Experts of a small language model.
Size: 15 layers, width 192, vocabulary 32000, 53.2M parameters.
Training: 300M tokens, 9931 steps.
Below are experts of layer 10 (counted from 0) of a mixture-of-experts language model. Rows are named router (the router's row for the expert), gate (a neuron's input weights, with its number), up (a neuron's input weights, with its number), down (a neuron's output weights, with its number) and show model dimensions 128-191. Each number is 200 + 30 x the weight over its row's rms, rounded and kept within 0 to 999.
After each expert's rows: "comes after" lists some tokens at least twice as common just before its tokens as in all text. This comes from a sample of Wikipedia text that the model never trained on. Tokens count by the router's weight.

# expert 13
router,206,221,168,251,152,258,176,208,209,193,156,180,210,244,215,209,200,220,217,253,234,186,221,254,159,232,196,233,213,184,232,158,181,223,165,214,231,179,192,193,240,203,181,208,185,235,158,228,215,234,188,238,245,236,188,219,180,196,225,144,187,161,214,234
gate11,247,184,239,202,218,204,208,214,200,162,228,173,234,208,215,181,180,152,202,185,167,215,223,270,160,203,183,245,207,181,169,184,208,210,187,216,213,178,207,220,233,229,170,265,216,135,206,181,206,204,252,222,140,213,185,243,203,229,182,254,190,246,227,187
up11,245,182,170,233,203,247,195,153,231,153,203,180,193,196,218,167,191,187,178,186,226,229,191,209,201,223,190,243,199,138,154,202,220,185,176,160,169,183,197,244,223,216,210,267,191,201,208,186,224,189,240,279,183,191,214,179,193,185,248,211,233,197,242,165
down11,217,253,203,168,203,219,202,225,215,237,161,225,172,236,180,211,188,210,246,175,203,222,178,211,196,242,182,227,225,221,163,179,207,184,210,210,213,157,207,146,217,220,214,200,237,195,257,245,213,157,238,219,197,175,197,222,178,210,234,189,214,199,192,233
gate12,200,148,143,169,214,223,163,214,196,219,177,221,154,219,196,192,177,191,205,248,230,220,229,199,211,230,223,162,160,174,187,282,179,117,207,188,200,224,214,226,199,187,206,280,192,236,171,218,234,222,196,243,196,220,201,247,194,208,181,194,178,185,209,196
up12,185,157,192,129,147,264,150,185,271,154,170,201,184,240,174,218,206,181,204,231,226,191,214,218,244,255,219,135,180,178,182,247,222,197,233,210,231,253,183,180,261,201,195,216,200,221,206,223,194,173,196,247,209,209,216,149,218,163,218,164,195,152,213,173
down12,200,160,218,191,175,190,184,206,228,219,185,204,180,202,183,138,218,258,186,243,229,157,170,192,217,218,230,183,173,188,189,175,196,181,175,182,208,168,276,186,171,181,177,182,192,193,149,228,185,215,121,226,191,193,223,168,215,204,179,194,132,212,166,193
gate13,175,172,235,193,226,245,252,201,217,230,190,204,214,221,196,229,229,183,210,188,208,165,179,250,233,207,188,210,212,208,198,199,208,201,195,198,215,178,227,222,158,155,186,192,253,210,184,145,149,248,209,179,278,165,172,192,146,198,252,167,180,168,251,191
up13,171,197,190,105,230,281,167,159,209,229,212,213,259,207,205,179,206,204,196,205,161,227,208,200,194,227,183,200,175,218,148,178,198,256,144,173,151,250,159,235,244,221,243,239,206,163,204,222,178,219,209,214,229,187,228,184,155,242,197,174,220,169,178,199
down13,228,256,154,164,176,146,223,213,196,251,216,233,209,183,209,188,234,203,223,214,226,221,137,209,222,172,217,193,111,193,163,179,188,262,241,227,217,220,236,246,194,130,215,170,201,202,235,175,185,184,197,214,183,225,178,225,223,201,195,190,184,215,183,173
gate14,205,204,238,208,256,170,156,240,194,187,190,202,187,230,160,206,155,180,213,199,226,160,202,157,212,140,221,161,171,184,214,180,178,222,251,150,228,180,219,206,165,174,162,247,192,169,265,212,225,216,253,200,226,163,160,199,123,217,224,239,164,176,192,237
up14,218,176,136,189,208,184,208,201,197,223,213,195,216,191,243,190,179,201,235,222,190,193,159,220,248,231,193,181,163,182,202,154,167,183,216,198,173,163,134,176,199,153,257,175,170,193,200,200,149,149,196,173,166,156,235,232,218,227,173,195,222,199,186,169
down14,244,228,202,234,192,219,192,212,221,221,265,166,210,215,218,230,193,212,202,206,189,217,167,182,201,196,195,186,221,229,186,183,191,217,133,231,214,249,208,202,209,199,237,186,180,215,201,130,177,245,216,218,234,210,183,180,212,226,177,122,228,186,161,225
gate15,199,178,223,277,193,194,192,219,184,256,208,235,171,218,203,222,228,202,143,235,205,226,185,256,173,182,202,252,210,191,174,219,170,209,234,230,219,154,219,248,219,236,185,189,221,221,223,142,250,155,204,211,219,229,190,185,235,212,217,255,165,226,158,243
up15,229,182,241,236,223,229,216,193,204,222,215,243,183,197,188,227,237,196,168,194,202,224,188,211,201,205,250,235,178,195,179,208,164,204,215,223,207,183,171,259,212,209,145,151,275,189,202,191,202,177,218,220,184,243,193,187,222,223,207,263,174,185,205,249
down15,208,167,193,256,179,157,183,185,203,210,228,211,240,225,206,180,219,176,177,205,197,231,227,210,270,245,171,244,197,177,189,181,219,157,187,176,145,182,189,245,212,183,263,243,155,218,205,212,261,170,162,187,219,245,199,191,181,227,149,191,230,231,199,190
comes after: " of", " in", "'", " the", " to", " for"

# expert 7
router,205,162,220,113,248,144,206,175,243,188,188,206,211,192,224,169,185,143,185,209,216,191,215,205,265,196,194,187,162,219,166,217,194,243,249,181,245,178,218,217,185,193,211,233,229,222,238,217,217,200,155,183,197,205,241,160,222,165,204,162,193,228,208,149
gate0,190,203,139,252,210,232,193,229,245,225,150,228,132,205,206,192,196,212,197,179,237,233,224,162,191,172,236,224,212,190,261,179,201,181,206,277,247,211,144,179,182,186,193,162,185,204,192,191,211,184,172,222,162,244,212,212,191,208,202,171,160,214,239,168
up0,229,146,218,183,157,204,165,226,196,182,203,215,268,191,213,190,237,214,261,217,175,155,160,210,196,227,196,189,214,222,177,189,199,185,207,165,223,243,263,173,227,184,162,185,262,238,163,144,222,181,176,188,208,221,196,237,209,187,206,231,226,200,192,234
down0,253,209,204,238,227,186,247,227,258,222,178,208,267,240,208,190,205,222,221,180,224,202,219,248,256,219,171,218,213,230,164,202,229,210,255,192,183,236,235,255,163,249,207,188,271,269,144,183,155,207,214,208,202,154,207,195,190,193,190,219,195,167,196,200
gate1,209,204,128,254,174,155,184,332,211,231,219,215,184,244,180,185,218,184,185,141,226,226,214,187,254,208,182,192,210,201,179,168,159,192,162,144,270,193,222,245,157,228,248,186,174,242,186,171,216,201,215,221,205,184,217,190,190,187,189,199,151,189,192,206
up1,212,163,156,216,156,217,194,294,238,237,170,205,188,238,161,200,193,150,209,156,197,218,216,228,229,171,193,155,237,219,212,171,181,200,181,190,255,171,194,211,162,231,236,186,205,206,161,182,194,187,141,253,222,181,216,178,182,177,181,179,116,210,187,206
down1,198,189,203,189,195,136,193,170,196,169,231,195,215,208,253,227,209,196,150,190,178,199,158,141,258,204,192,225,185,230,242,215,172,260,223,235,215,196,202,238,243,217,196,260,147,153,225,158,213,193,239,172,194,183,197,215,231,255,227,185,153,216,221,201
gate2,174,271,237,182,281,226,276,216,214,205,191,244,237,207,207,209,202,209,159,210,252,178,182,203,152,203,195,185,199,175,154,167,186,226,248,188,211,171,201,247,203,152,194,181,208,224,209,179,198,185,174,250,192,155,194,184,243,261,198,176,197,187,211,196
up2,242,178,179,238,152,159,194,190,190,186,263,195,160,212,210,170,215,199,262,152,170,236,167,201,199,226,185,245,187,242,186,206,169,131,176,188,160,260,188,180,213,212,179,217,160,182,166,216,225,223,229,178,207,234,193,237,186,164,198,239,193,186,204,247
down2,169,235,269,173,206,176,198,236,222,178,173,197,206,205,153,180,261,168,169,204,203,172,240,197,196,228,167,185,194,183,182,179,236,229,257,138,201,170,191,189,165,205,174,194,161,244,204,172,178,185,181,178,224,235,160,188,140,217,181,217,192,187,265,161
gate3,175,202,173,212,220,166,193,141,170,202,168,224,233,237,233,161,164,207,169,261,248,178,237,143,180,148,201,229,211,172,182,200,237,132,187,216,201,205,169,197,147,176,251,229,239,206,278,230,208,186,181,156,204,190,208,210,246,183,197,223,182,188,221,197
up3,224,184,159,147,180,231,190,157,215,193,246,235,188,184,195,234,241,241,149,208,205,241,169,234,187,208,164,159,186,242,238,212,172,205,209,194,185,194,189,189,172,215,211,196,209,152,196,177,204,204,130,205,222,166,197,192,173,235,244,147,260,214,233,213
down3,163,190,154,211,221,226,174,243,216,211,183,187,194,197,212,222,212,163,171,188,248,170,165,239,227,181,124,245,156,200,183,218,156,189,230,192,168,220,190,196,207,202,261,178,174,219,168,170,202,212,181,210,141,191,185,217,192,258,143,203,227,145,173,172
gate4,184,200,208,165,188,213,218,231,156,131,236,245,196,157,229,212,218,183,183,209,228,197,219,217,206,157,204,211,148,174,246,211,211,167,211,241,217,180,166,208,180,151,176,208,176,185,212,174,213,215,172,149,236,212,188,170,211,155,206,158,211,184,170,191
up4,192,229,266,161,212,204,207,212,149,141,227,215,201,185,207,193,162,176,147,236,205,205,207,184,178,174,141,210,155,198,203,234,209,227,220,223,253,226,209,204,221,179,171,251,188,210,229,179,158,229,185,143,221,221,240,196,195,165,182,200,190,239,214,177
down4,206,191,177,217,227,251,161,156,167,212,192,165,212,230,167,156,199,142,258,190,277,177,219,214,282,224,204,219,198,217,182,191,184,202,183,213,157,205,199,215,180,152,227,192,238,177,206,150,233,239,194,203,161,182,190,221,205,163,215,156,156,202,197,218
comes after: "\n", ".", "==", ")", " =", " =="

# expert 5
router,211,190,193,216,175,198,209,217,158,184,172,182,236,219,180,181,167,243,226,219,201,182,177,174,183,226,159,228,241,216,146,191,213,242,219,226,214,162,187,192,150,227,170,193,208,212,164,240,217,194,205,232,223,233,178,188,254,206,216,150,213,185,200,234
gate11,197,210,194,202,150,207,205,264,164,214,204,201,264,180,191,217,163,208,197,231,218,205,204,193,213,159,230,261,221,220,250,154,221,243,192,194,255,197,202,202,230,223,193,197,155,285,184,189,228,161,197,187,210,206,206,226,232,196,152,172,218,214,216,208
up11,208,257,247,196,230,201,214,198,234,196,169,186,233,200,196,132,238,241,228,194,191,240,185,200,239,189,207,165,191,224,127,205,230,191,237,208,227,186,143,207,192,249,160,165,235,138,231,163,234,213,206,175,208,202,208,174,221,228,192,227,153,205,181,203
down11,249,208,185,199,177,206,190,212,161,221,182,162,189,183,165,173,199,198,179,221,180,187,204,233,182,250,239,224,168,199,230,184,208,174,162,246,203,243,195,193,210,212,184,129,209,221,129,176,128,240,122,234,208,253,213,174,216,193,183,160,186,144,216,223
gate12,234,196,189,186,142,245,215,224,220,176,228,195,228,158,197,254,221,217,186,226,191,207,168,150,164,240,188,305,167,254,172,217,227,182,249,197,173,173,252,136,198,206,173,209,236,187,232,209,222,209,219,144,210,233,201,198,187,180,157,195,194,185,201,230
up12,221,198,212,216,215,194,191,141,190,255,202,205,204,194,249,215,211,219,260,216,177,144,151,221,212,201,222,141,205,164,222,183,167,249,128,200,211,175,144,201,173,239,214,177,209,180,187,212,154,143,195,183,214,185,188,123,201,187,166,224,186,149,192,178
down12,187,123,205,243,211,178,159,208,195,158,214,215,193,159,215,218,176,168,149,214,192,173,233,169,156,187,215,237,219,196,171,211,165,219,225,219,185,224,201,216,223,227,174,216,225,169,153,218,213,174,198,192,184,198,231,226,226,181,198,201,185,220,176,222
gate13,186,213,212,240,248,199,186,214,256,198,201,187,203,212,175,211,207,171,162,266,205,202,199,170,195,215,277,225,237,219,167,180,170,216,186,221,227,193,158,220,140,215,181,183,203,176,213,179,151,204,171,231,200,219,223,215,201,193,194,230,196,205,173,225
up13,207,178,193,192,220,213,171,190,149,221,244,158,219,238,167,250,154,194,169,191,151,217,152,232,208,244,195,179,186,171,209,202,217,233,209,169,265,198,159,201,167,188,195,208,212,209,187,191,240,221,205,211,188,182,193,186,211,226,257,192,161,215,202,181
down13,232,175,240,163,163,269,208,246,204,185,163,198,180,169,212,173,244,191,192,165,235,154,230,172,227,206,165,224,145,197,206,220,178,184,205,210,236,176,177,200,243,204,189,165,219,213,229,239,211,166,192,179,237,242,227,216,186,230,161,168,240,196,140,193
gate14,167,191,194,201,157,192,151,188,210,153,170,197,242,178,206,188,196,213,191,200,238,221,214,157,217,169,241,188,137,200,245,208,201,166,215,195,171,183,238,210,170,255,192,205,209,191,220,195,146,208,200,157,189,180,215,184,231,232,213,308,240,200,205,205
up14,200,222,189,169,199,159,139,188,196,152,193,222,160,164,123,165,179,233,188,193,196,221,215,203,238,224,179,246,240,147,166,229,166,232,213,212,226,171,202,189,182,267,152,218,160,229,195,212,169,169,196,152,156,206,227,176,201,181,211,237,241,220,223,194
down14,254,179,220,207,198,184,219,201,233,242,177,157,183,251,220,209,212,242,193,150,175,203,156,187,239,219,162,175,204,174,179,174,233,248,128,218,235,146,218,174,194,154,182,199,245,138,212,235,227,228,210,203,240,259,175,221,167,254,232,187,194,138,228,184
gate15,239,160,221,145,212,255,203,174,212,201,240,150,210,178,160,223,176,160,207,197,196,208,150,221,168,154,169,222,157,224,212,200,162,177,201,197,229,214,174,194,162,205,242,179,167,174,262,211,170,212,154,194,224,158,231,232,253,200,265,161,200,193,230,182
up15,248,242,253,152,216,208,180,248,191,225,214,210,151,157,142,243,185,191,194,162,207,167,203,208,226,187,211,216,170,253,205,196,161,207,184,221,204,240,161,255,246,173,146,160,249,222,211,203,190,170,175,170,256,239,237,211,191,227,201,204,197,195,236,218
down15,190,187,211,175,244,217,216,176,180,215,224,209,246,215,220,231,252,217,217,180,166,243,163,188,206,185,144,203,231,150,157,182,239,206,211,184,151,207,203,217,245,187,161,164,208,175,207,146,173,205,195,241,181,151,175,224,195,203,227,180,204,224,221,183
comes after: " |", " the", "|", " in", " on", " for"

# expert 8
router,198,233,176,212,163,242,196,193,238,210,170,150,161,208,138,186,212,146,200,204,234,240,210,246,249,192,178,170,201,193,182,169,215,205,246,217,196,191,186,202,236,248,251,163,245,219,268,154,234,192,200,198,197,206,209,204,179,175,223,215,230,196,224,213
gate0,187,207,174,126,220,204,179,254,222,239,230,232,189,167,230,199,234,212,228,225,205,170,221,204,220,219,195,163,204,242,203,220,194,261,226,218,187,182,159,219,172,210,223,139,200,144,186,222,186,162,203,165,228,209,190,156,201,251,211,241,252,155,296,194
up0,186,225,179,179,202,200,212,231,201,229,232,202,164,144,245,184,242,218,228,266,215,191,189,189,228,204,204,189,183,209,177,194,214,219,182,200,186,190,160,203,181,244,225,134,242,157,169,194,189,160,219,158,214,190,197,146,187,188,201,197,221,204,297,214
down0,189,170,201,162,196,221,208,180,226,144,214,149,240,198,242,209,179,184,204,192,189,236,212,198,212,212,206,227,194,224,202,188,196,219,227,183,208,174,229,205,146,233,231,217,162,223,150,215,223,206,139,195,187,190,264,189,181,156,220,188,189,221,186,202
gate1,210,173,230,228,202,146,269,204,178,203,195,245,209,145,207,207,199,224,216,203,144,194,142,175,208,226,181,216,213,181,162,223,168,246,203,209,175,141,187,176,194,224,163,214,192,239,187,144,212,234,197,217,219,211,156,204,243,212,156,206,242,194,210,210
up1,184,168,177,211,252,185,233,236,235,222,205,253,278,250,179,160,156,160,227,150,179,179,161,208,121,233,232,215,159,197,181,173,193,159,192,220,246,175,216,182,223,190,198,249,181,158,220,188,232,206,234,178,231,219,232,197,226,163,242,153,222,220,186,214
down1,243,224,203,211,214,222,160,228,197,169,177,170,195,164,215,239,198,194,218,259,257,153,206,164,192,192,183,206,186,204,203,201,254,250,208,222,165,240,160,194,145,151,182,199,160,176,164,158,227,182,208,233,108,192,133,165,227,148,184,236,177,167,213,258
gate2,216,232,179,158,186,190,192,207,181,154,232,191,181,183,146,209,193,192,180,192,296,241,215,189,182,188,160,189,170,187,176,229,264,172,221,183,199,185,233,255,188,224,168,128,203,260,195,198,231,247,171,161,211,217,211,178,142,247,229,248,175,211,220,216
up2,152,223,245,216,177,184,182,185,248,212,154,216,237,199,193,165,191,213,192,199,227,233,208,266,211,164,198,197,178,98,211,244,211,199,210,185,221,186,231,152,203,182,255,185,199,260,226,245,124,198,234,178,253,190,159,237,187,167,235,188,207,206,219,195
down2,226,187,168,151,213,265,189,187,205,171,235,143,187,146,158,203,209,247,259,218,187,246,212,181,219,237,171,195,194,253,230,185,227,183,179,185,210,197,194,219,180,211,264,185,192,133,192,204,178,265,164,196,198,212,245,280,187,213,239,241,198,230,162,227
gate3,177,231,205,249,224,191,199,212,224,192,185,244,135,227,156,197,212,154,218,133,197,222,206,227,223,219,176,217,202,184,217,205,241,231,237,210,228,188,169,271,180,181,239,235,170,209,241,193,235,164,241,173,211,126,208,187,192,192,235,137,246,209,185,203
up3,193,207,185,158,212,187,179,198,195,196,190,168,248,216,228,189,187,242,179,265,198,267,195,173,252,204,216,183,196,180,209,181,186,172,137,211,134,224,245,208,252,184,169,222,227,224,176,210,182,196,172,262,182,229,220,182,205,118,209,234,196,176,225,204
down3,177,198,187,237,174,182,148,202,208,192,253,206,191,153,230,223,199,271,205,190,172,125,203,135,197,220,207,172,234,174,201,147,198,210,143,221,205,217,201,222,191,254,209,183,192,197,202,196,183,212,237,184,225,175,228,247,168,232,183,236,210,158,202,206
gate4,178,171,202,156,207,178,209,213,228,260,175,207,244,251,246,159,180,235,180,187,165,181,236,233,199,245,190,193,236,150,222,260,201,201,166,216,263,199,222,198,218,186,297,236,228,160,228,192,220,178,198,180,170,171,229,152,209,135,197,259,183,210,201,225
up4,144,198,190,182,205,159,248,185,249,229,215,185,252,251,243,183,198,235,188,126,190,151,229,173,184,209,236,270,226,189,243,215,223,224,142,162,243,161,206,243,202,194,243,219,195,217,198,171,197,166,210,211,169,247,153,252,215,175,151,203,213,214,170,267
down4,199,197,188,150,185,242,183,254,188,207,203,192,188,239,184,146,233,214,256,184,191,231,234,209,225,192,153,249,159,260,216,226,178,231,173,224,194,191,223,210,212,200,215,147,172,169,227,258,180,205,189,161,192,188,211,108,222,173,233,239,191,177,230,208
comes after: "\n", " ", ")", " 0", " 1", " 2"

# expert 12
router,190,204,225,224,220,175,204,211,157,169,186,189,216,171,155,228,205,227,182,156,168,184,229,193,223,165,225,187,215,176,191,164,180,154,234,165,200,219,216,225,261,257,228,216,208,180,232,181,180,217,232,232,185,176,178,235,213,180,182,200,187,156,223,158
gate33,164,240,160,161,142,201,203,227,216,218,179,224,192,167,195,158,232,171,257,215,228,163,175,167,194,216,243,172,175,179,251,201,211,205,230,127,217,187,198,213,191,236,181,183,176,214,235,202,162,141,202,254,120,187,182,206,203,107,167,150,274,230,201,178
up33,163,214,198,180,174,202,217,224,245,216,215,224,197,159,153,156,218,178,237,206,203,157,165,161,252,187,264,170,191,172,239,243,244,170,213,152,210,147,234,200,200,241,170,159,178,251,215,195,190,153,230,206,175,152,172,198,207,142,195,169,277,214,231,168
down33,170,197,186,197,237,207,209,189,201,228,224,166,250,246,277,217,158,215,178,174,158,197,246,214,211,186,213,233,238,173,173,236,223,167,175,240,186,195,248,216,145,218,218,200,249,221,186,220,235,206,255,180,239,122,203,136,235,222,192,187,224,232,222,207
gate34,193,201,180,166,202,235,209,111,233,206,210,200,250,187,196,252,157,201,169,164,246,222,220,188,193,174,213,220,248,210,213,197,179,215,186,267,179,160,257,195,205,175,156,165,203,214,172,220,173,167,222,203,203,211,180,135,157,163,230,205,160,167,185,194
up34,233,142,148,267,213,203,241,151,185,196,233,231,245,192,159,199,220,198,177,153,201,198,158,204,219,193,240,200,186,202,251,194,184,200,203,189,242,198,247,287,225,213,174,202,197,184,217,196,194,194,250,238,174,212,159,187,209,183,238,230,191,197,218,214
down34,152,190,222,198,172,212,230,163,210,196,155,219,221,230,191,204,160,204,220,158,220,178,237,189,183,206,244,199,187,220,199,218,234,247,254,207,188,157,228,227,260,193,223,256,219,212,178,243,238,153,182,185,196,181,163,217,275,177,221,233,210,196,155,169
gate35,253,194,200,193,166,212,200,193,209,241,232,182,233,222,183,251,205,165,204,224,177,218,158,271,140,139,200,217,201,248,202,217,196,202,215,210,170,245,225,147,239,276,224,196,194,180,195,245,179,170,212,234,177,207,174,203,219,190,180,195,147,165,207,208
up35,187,204,197,201,236,192,238,193,213,166,200,155,201,196,232,139,180,262,216,196,210,159,224,137,246,185,211,167,237,196,233,181,200,236,203,198,199,140,199,300,220,184,195,216,196,203,222,209,200,183,170,198,199,179,257,231,221,204,175,214,240,207,190,152
down35,214,235,238,212,192,227,180,203,154,192,205,206,151,197,200,167,194,174,192,270,206,213,194,217,153,196,187,204,177,142,249,251,204,201,252,211,218,202,171,245,163,234,194,214,154,196,195,150,187,179,266,230,216,201,222,184,189,166,167,240,189,174,231,179
gate36,224,240,170,231,201,184,215,219,219,184,139,183,212,218,176,210,177,211,195,206,205,169,221,217,208,180,163,183,200,131,271,164,239,208,233,141,236,164,146,191,162,204,227,213,102,192,296,162,169,180,167,205,200,207,179,178,205,158,205,223,205,198,160,175
up36,198,199,187,217,225,205,159,193,207,227,231,209,242,145,195,174,204,194,151,207,208,189,223,226,229,240,224,159,205,241,183,206,178,178,161,219,145,211,231,243,235,170,185,204,247,248,145,166,227,195,201,190,216,203,154,207,193,220,186,205,205,210,215,209
down36,204,216,236,205,240,226,212,202,203,204,233,220,191,177,192,124,245,207,176,205,159,215,204,191,252,258,200,169,185,175,193,218,211,139,204,232,181,166,170,204,191,149,165,231,177,169,224,254,232,224,207,187,162,195,233,165,171,178,205,225,202,221,216,200
gate37,197,207,222,226,206,204,195,172,246,208,231,196,165,195,188,231,205,229,180,184,192,195,222,177,221,208,255,192,218,169,205,194,206,181,180,173,189,212,254,215,180,210,218,181,206,238,166,188,176,210,188,258,144,232,214,144,273,242,206,175,201,172,221,179
up37,237,177,224,159,170,202,217,175,236,201,166,163,217,197,235,190,187,188,222,191,208,182,240,221,176,225,157,201,198,213,160,267,183,225,202,184,196,212,210,194,162,220,199,196,226,214,193,228,227,220,196,182,176,175,176,202,179,185,199,158,219,142,195,183
down37,214,160,217,187,225,224,198,213,231,197,223,181,147,218,271,181,147,173,186,179,219,219,225,216,211,168,181,249,230,222,207,231,165,206,221,223,182,152,228,157,187,166,208,211,240,211,216,215,157,218,217,122,180,173,222,235,145,204,190,190,170,225,198,236
comes after: " |", " ", " 0", " 1", ";", " ("

# expert 3
router,240,214,259,166,197,169,219,200,146,228,189,191,186,136,243,249,197,180,174,184,194,223,159,229,248,204,174,203,214,196,154,176,204,252,168,184,230,153,182,140,227,202,267,218,150,200,219,218,207,190,210,178,254,132,200,173,169,220,221,195,200,231,149,178
gate33,232,213,160,176,143,195,225,222,170,192,150,251,241,208,233,242,222,178,180,235,268,252,134,202,171,186,257,204,206,167,209,192,239,196,184,180,152,174,189,249,195,190,178,169,196,160,220,195,129,138,172,209,193,183,203,187,193,250,186,210,190,210,129,202
up33,239,235,213,232,259,228,184,142,224,208,182,171,177,197,179,235,233,169,174,189,198,179,177,142,180,246,249,244,207,209,198,168,203,183,179,193,185,179,204,207,187,202,205,166,171,208,180,170,233,190,219,137,192,206,186,228,179,202,256,188,197,243,193,179
down33,242,192,227,171,148,202,208,196,161,206,196,202,126,155,246,200,232,191,241,199,201,202,197,216,213,180,198,186,186,197,204,234,236,214,200,177,150,183,150,193,202,208,175,182,205,135,208,152,167,272,219,192,204,239,218,187,188,174,150,213,191,155,183,206
gate34,212,190,166,163,218,152,223,190,164,233,212,232,203,205,244,204,191,178,190,218,230,144,171,236,230,145,228,173,184,223,162,203,232,220,166,178,176,197,150,207,221,205,195,190,187,244,203,155,205,174,229,151,218,204,225,199,206,239,241,180,203,239,216,181
up34,156,240,189,179,199,221,164,191,222,165,156,201,191,212,157,153,179,191,184,158,227,168,183,201,182,212,197,188,212,203,248,139,215,152,240,144,160,166,211,223,194,209,196,224,234,255,250,216,172,207,186,272,206,200,210,238,223,129,172,230,248,204,189,201
down34,225,239,134,183,201,191,170,206,188,233,195,146,235,177,173,194,287,196,217,192,222,189,216,175,166,221,220,232,193,149,233,235,208,193,145,187,199,238,181,145,132,162,153,127,186,139,203,211,196,189,185,221,209,190,165,166,165,245,237,184,222,212,200,222
gate35,243,174,155,215,185,233,205,196,226,177,247,186,180,167,177,218,193,189,161,176,191,208,202,167,229,200,207,142,191,246,219,224,207,223,168,165,205,160,214,112,188,220,223,241,156,220,226,223,182,150,161,159,162,236,172,143,162,165,165,213,198,242,217,153
up35,251,234,185,158,172,211,182,187,213,200,224,161,213,175,197,209,224,207,166,230,178,192,212,173,223,202,201,137,184,241,245,232,201,217,149,159,201,184,195,155,202,224,226,228,183,179,237,194,173,178,166,161,219,252,182,144,176,185,143,202,214,195,186,219
down35,205,213,192,151,139,157,209,210,198,210,219,201,194,210,246,199,208,195,222,237,199,220,220,177,238,163,217,214,198,171,166,197,230,215,168,225,264,182,171,168,197,186,213,211,220,187,203,190,219,206,163,178,263,191,211,219,160,129,173,204,222,248,182,174
gate36,193,179,160,193,173,250,206,210,186,236,135,212,141,128,207,155,193,176,192,266,152,191,251,196,224,223,164,191,147,217,220,218,202,184,215,224,212,198,209,212,218,196,184,249,171,204,177,153,228,195,180,155,192,183,170,202,212,221,230,190,194,191,233,216
up36,220,216,172,151,186,217,163,161,239,167,188,216,234,228,168,234,205,239,195,177,199,216,152,208,231,205,278,202,225,221,202,192,174,229,193,200,195,170,186,183,183,250,199,167,184,180,221,247,189,200,248,214,182,189,194,134,180,236,242,146,188,225,224,213
down36,250,173,232,157,162,142,204,177,194,172,239,169,194,213,146,221,209,241,179,159,217,180,237,184,181,116,236,158,197,253,182,229,202,185,214,289,203,177,156,271,227,255,183,221,234,200,214,201,174,143,226,168,165,157,184,214,183,156,180,187,197,155,196,215
gate37,191,192,162,151,193,246,170,194,190,217,207,264,157,158,196,294,217,187,192,181,163,198,235,211,181,202,212,185,185,206,136,152,224,194,173,204,218,175,201,146,187,158,231,212,195,201,192,195,191,176,212,154,170,220,175,239,152,149,155,243,213,235,145,189
up37,182,246,212,165,234,194,199,209,137,179,154,201,183,151,203,121,208,197,238,231,221,182,244,237,186,200,152,230,240,217,221,182,198,169,185,182,187,158,198,156,229,233,254,193,212,199,207,136,233,204,203,254,226,209,181,231,204,165,212,243,230,171,209,212
down37,225,127,173,185,216,177,208,207,185,223,235,204,202,208,177,193,194,141,155,195,227,173,127,189,226,218,242,190,214,230,217,207,254,227,184,213,220,198,228,228,235,223,167,185,215,195,188,215,171,232,160,218,196,218,224,160,202,226,224,180,236,199,205,174
comes after: " |", "|", ";", " /", " 3", " 2"